config.toml
n_layer = 12
d_expert = 160
d_shared_expert = 0
activation = "swiglu"
router_score = "sigmoid"
routed_scale = 2.0
balance_loss = 0.000266
balance_bias = true
norm = "rmsnorm"
lr = 0.00684
dataset = "wikipedia_en"
Below are experts of layer 8 (counted from 0) of a mixture-of-experts language model. Rows are named router (the router's row for the expert), gate (a neuron's input weights, with its number), up (a neuron's input weights, with its number), down (a neuron's output weights, with its number) and show model dimensions 0-79. Each number is 500 + 50 x the weight over its row's rms, rounded and kept within 0 to 999. Numbers have three digits each.
After each expert's rows: a language model's description of what the expert responds to; "comes before" lists some tokens at least twice as common just after its tokens as in all text. This comes from a sample of Wikipedia text that the model never trained on. Tokens count by the router's weight.

# expert 17
router:563515471535432550494417478538479396448523522486489460482428543513510553512417505429629437519538488402490509530583485466443559460535480482419505525511561543643549526518497548585515557476433527520461517496453402535425452544403507479585460451
gate2:604503526584542501598501494536470438437527491489491501561399510466573591425546508519505513561539499465540461544520512533453559517437470529488440543483484483480371510548418511465448497528469514552427483526447451547568576542409422510478524555
up2:600524458521482484534506398483487468398491463457463529561402582559501521514630508472544462436486464423627533499493547522515501520440538523575441456524433521458428535393471524422586479531482548509497498501411468460529510436436473451489537549
down2:518518508523492565471437592491525489501403557432453457547536548544495573572602532539492432425448467511455536535470542466441501487413585495429548502518496544468610495475521523516510436546452512457391521586548536524516508528554470557438546541
It responds to: Verb stems and endings. Verb-ending pieces like ed, ing, ated and common verbs, e.g. see, maintaining, improving, erected, gained.
comes before: "ed", " to", " the", "ing", " that", " a"

# expert 12
router:569522502470447585433484522529510446406577582532566524502494468452563507555432502449496475591471450528394583419543507389471446472545433547468494521457530457461554479499475500519551459474480581497492476537480496526491513528533492507471599572
gate0:557583490529493450481593474514506473511544427445552473381490463448411528654506506427465527627483486536507468520534501444448523532557484474481532469492489478488482483442514498524553593482485587511632494536503524495515491533539391460493492542
up0:482477532517535540554420495497525487491532461522426486440495355499487582509435477565501512437553523484489556414428412537527514516502520456459387583434510495513469492553533579449477492533520600481539492500440495418487452551503505425448507525
down0:551412450415577500493404418495441539496536540433508495461457500498507496551556498504550502534549506511543543520403424464482479558522499581567499534477609504572599518550583522498468458494529516465464427480417452549511618511498403428500498424
It responds to: Headings, quotes, credit prepositions. Wiki section markers ==, ===, opening quotes before song titles, table pipes, and by/of/as in album, film and song articles.
comes before: " \"", " the", " The", "S", " S", "C"

# expert 7
router:587457487509394616434428475563475443535494492492510494488441566509421504444475469474540464537526362541511527540472477462551477597410396504493595470526515418479588534472514462578542506540491416514517495578494465514546494555474517558484506490
gate0:539559418443434502464484460436365528579500531517454450435505537527428401465501469433415469505603462505544523527482451498464566475542494506569418553542460501491481419404484528504490518527577564561562524420472561457548380467398535558429512522
up0:484340527529437484548406535505486471517572493492550464514539458546495572533451566512516478555492591533451443513518418513418458455550446535489561557572502580453545476562480511474559466505472465443554531440552500451509535488534484507487511422
down0:484571514497542524541506448576404585471591534533456421518544568545481456535525543413427542508552497405469584600549549496459535474497496520540579498555398521414601485535457424469457537478522563486501558400435551516509546616586508521594487404
It responds to: Plural and word endings. Word-final pieces, mostly plurals such as -s, -ers, -ants, -ts, plus km/mi units and digits inside coordinates and tables.
comes before: " |", "\n", ",", " (", ".", "′"

# expert 30
router:534496511578459504472460491481534440518506525550469474519506547510528601503480563399579491555470540445536520484553444458520463421501514549562509562494498469579508477634530466517559510473530484444525443556607448545491480560461485447462579418
gate0:453552522478441466432488453533463477496364448504444520566579484599463452471523555592484493551562459514395483506516521464540501587515423506533519572568490463498538487507541435434521500472442535469474466570522462489404463545541470538509585436
up0:431465434461473419449465440457406506530394504525453520535439465488432352548532492511442530499456472614454424602440503425485573585520450523655525497538493497368517469497538574574463525456488500489484415595520494545569497546439516452525502552
down0:488598505448637521546496447532421523542492569525556514514491589554493513376459503512552488484574498452503532402518556556448632462638610499488605497518516528540501505504512420559502476467510515435471389475429466554548481460517566390538531514
It responds to: Acronym letters and table pipes. Capital letters inside acronyms and codes (ESA, ISBN, MCS), table-cell pipes between numbers, and pieces like Sc, sc.
comes before: " ", ")", "A", "ience", "ient", "N"

# expert 27
router:542430494612431544498493461540553490545568500519510440503464547475537498496375558525615521536525581571553476441501508561442542546528415441455492591494510477501493548595532435546478519452404533556446462592470455528465512569390519414497498599
gate0:508526503505466565629507479517467488510438448553376460527419492521503533561522457515515462479494436534524539520435479541526547510424487558454459475516617505507368396467439512546584474475426468524508493509446451502493503471565588496567493446
up0:487494457490507559633562463513414503579494432545581569512534467601570577553613469534495616477541482542543513451572394503533486494502473464389573520592524517440542466484536480432612458422478416511503549473468554519432517517470452503529501357
down0:556460468523479549509540389501397524554586392556525554578458451491496413469545525521543603621511461552396503432483422515563457481461467543465551517505526493481511505527597535537447523571465538482451487452582548503486481516467546465487561571
It responds to: Location and time prepositions. Prepositions like in, at, from, during, to, especially in before place names in road and species articles, plus prefixes ex-, sub-.
comes before: " the", " ", " a", " his", "ternational", "tern"

# expert 19
router:557504539537444512476457373457490469554540542439435468531495563512447516525521629524502428553484451470494475511590496466535499512485443578505476562427533504472548579530580518438524527541455498543524358521505549476567498513512555483541533489
gate0:535443481457483574553444532470509535519500550464476483492548518430449504510443426504617564585496456453547442499493446467586448621523488548498498477452425534483492535478475408508516560432477483531455535566413499474401437483547541420435564519
up0:488466442446508563555520502484533496545579438402532457541456531622547519636481461485555577480502545431492480509401523504471494553476478567564543582468548524598599408511521456435444489518452526533582468432561582441501511461503431542455518562
down0:574441529435498600476509443539532535469436475514532430418573530558534478580436484457436482412491484445524496428456528447528483571549510565570427586490440591611498604498549546463530532538543486548454506478577547542517447565527514549471581433
It responds to: Common institutional nouns. Whole common nouns such as part, year, School, University, War, Cup, and ab- as in abandon, often after the or a year.
comes before: ",", " of", "s", ".", ".\n\n", " in"

# expert 21
router:567471574510525525475446523550554476457598583518554448500491574514511548537466509438531451512439492465427505505519501482488502514524487494365514523533448438442552623523483483532473528391464462521421435564446513481518507548494517443470574427
gate0:480462474482566431489462604575543504520473415420497409567460568483476466513512409514497466459566458488487562454433502509485568508616572704562498497543493477463468594553429519496444554525534424444439494409454529521486490423474572463483476510
up0:586574566495553554442474489492627545546564573444543491509401420431592440442565444512489532493506462455482509472488502497509614488469395528551412452518524446444505514486420442561561519501522498489457470568461496511409532522481457556483551490
down0:561504429569428443462513459445492513534443522497473500554467416513544493482505512492488449555489525536430561519502433426517398493482459482540434526479541614467418522507551457516512565481557502424392522508519480518559483484532483540510539585
It responds to: L-cluster starts and table cells. Word-initial l, bl, fl, pl, kn, sl pieces, and numbers or Loss entries at the start of table cells in results tables.
comes before: " |", ":", "oss", "ight", "ow", "ength"

# expert 4
router:599456496553534527420424518580564516543523585473453543504449510566454559501352556550584444480555422444511598507499456434484491486575503624571507554448558457493511596433525527416484530496450571464488471499511477565558515587494611447500536520
gate2:504622539462477495477585550533551539532494460536537441548454424502568559537528537430459524514457496454525549478518550485456474510556530491412419403418470545522460476569600544407521423547530518497501481431494452502431588649543587503397510506
up2:507556522550479568473528468585400458501403506470545464445509488530517508524488534526538531577593506500476471489595433441473488516520398475510418579596454561513513445519464432486483452435501477460402543456502445438519526539526536470515436463
down2:521574492523428420542560478520449530478569534470525486540517477477498558562528391451517587569531442509514590480443487464441547516468405482459516508410475568453506350530494567564484482459524514514533519501480475509487423466485449456500478435
It responds to: Line breaks in infoboxes. Newline tokens ending lines in infobox lists, tables and headings, often after a year, closing parenthesis or table pipe.
comes before: "-", "|", "==", "===", "The", "In"

# expert 28
router:505542533509464607458448440459563460439542545525452504513520506467425486410516515391575457469439415493486616502538508413456484558451512575553466527383535476463591583442582440545474557466429508511491509493392463452549450483501503502466546558
gate2:372481541554476577433423620530631468553602513423459497529541452480411516475508419604531539467449436439486532536535598496507539580462508498474498505515551438514514446460507448520543519581430448488542559509537577553544397481512451504554444522
up2:499447526548509512470414601472460467471494469462564469463519539458539496558580504523502465519554399500444487579414432513518465427498438589544539477537527554453484597514430539517498561438498518477520473489513595481495454400478450449520537513
down2:496475531485481456509554522599488575538516452450547506561476440610459504367562508453445435593520493582502433477453422464412614460483494525560538567574471569488552517521500446486500480488507539425469507517498542534495587465416604399435440550
It responds to: Noun-forming suffixes. Suffixes finishing occupation and abstract nouns, such as -ician, -or, -ent, -ation, -ment, as in politician, supervisor, superintendent.
comes before: " of", ",", " and", " in", " for", "\n"

# expert 20
router:527470594576485503502447477479560475433605487522488491483537488448461448442565439473606520463443498532462519463526521374484530545495489563513480523478529492490472455470574443453503552511504554498552508522537509553421456513473514442543450588
gate0:457460533494515580423540410455433452540533548524557530520472578522507539455558553434573505425521554499435523503490502443442512501466511459545459500550516530441426490471404572494529431484505503455449565453506563516581464430508554597477522450
up0:505523470575541488530575535530540515512461412502466458415519562501589506561476510365459411519494492432437582421581475483454560483546515552458372504573491592479533597518450580517402532443454483541543448535619559471558548522505582499540521516
down0:480387420500507460567487434571469480556509522497396416536446532584457514502529452527520532423480482483569510464495591524493518432561489493497479503479566422610484396512502465508561502573426492438520439424414491494465460559500571591534458490
It responds to: Table cell spaces. Space before numbers in table cells after a pipe, plus mid-word pieces ol, ubl, pol, e.g. Minneapolis, Pensacola.
comes before: "20", "1", "19", "2", "3", "10"

# expert 0
router:539477593428547500475410534545545419554536512431446477480514515555548538472426530362515523518551445348607520531500483482427488502469528448472457506459565448485513549471528424538479540567458597505514497490477532479466451569546475437497481544
gate2:491547624567439464601530493481531425500443451390466438556579377581480519525521488479524439374533563544538541507403491567463489453517504428430457482554412487527484516468406521461485525555540504544487474389553558482486524493477431545549473497
up2:627412545494448424538430584508505585474565520460474630505610481470421427534468391477489462556486465533469417526525507387453354460505536473488498532430498476560531430603508456515481474439444444519525566545557498475507495544534464509472563523
down2:519441526489497464466485502498536513486415499520481478502428544485470527553574566443462534473518437423490556539487543547559539587394458537458519487497530438522497567518471485560510501471490584554471447501481561388555460570479481396433535506
It responds to: Clause-joining punctuation. Commas, semicolons and conjunctions like and, but, when, where, though that join clauses or separate place names (Dayton, Ohio).
comes before: " and", " the", " he", " which", " but", " it"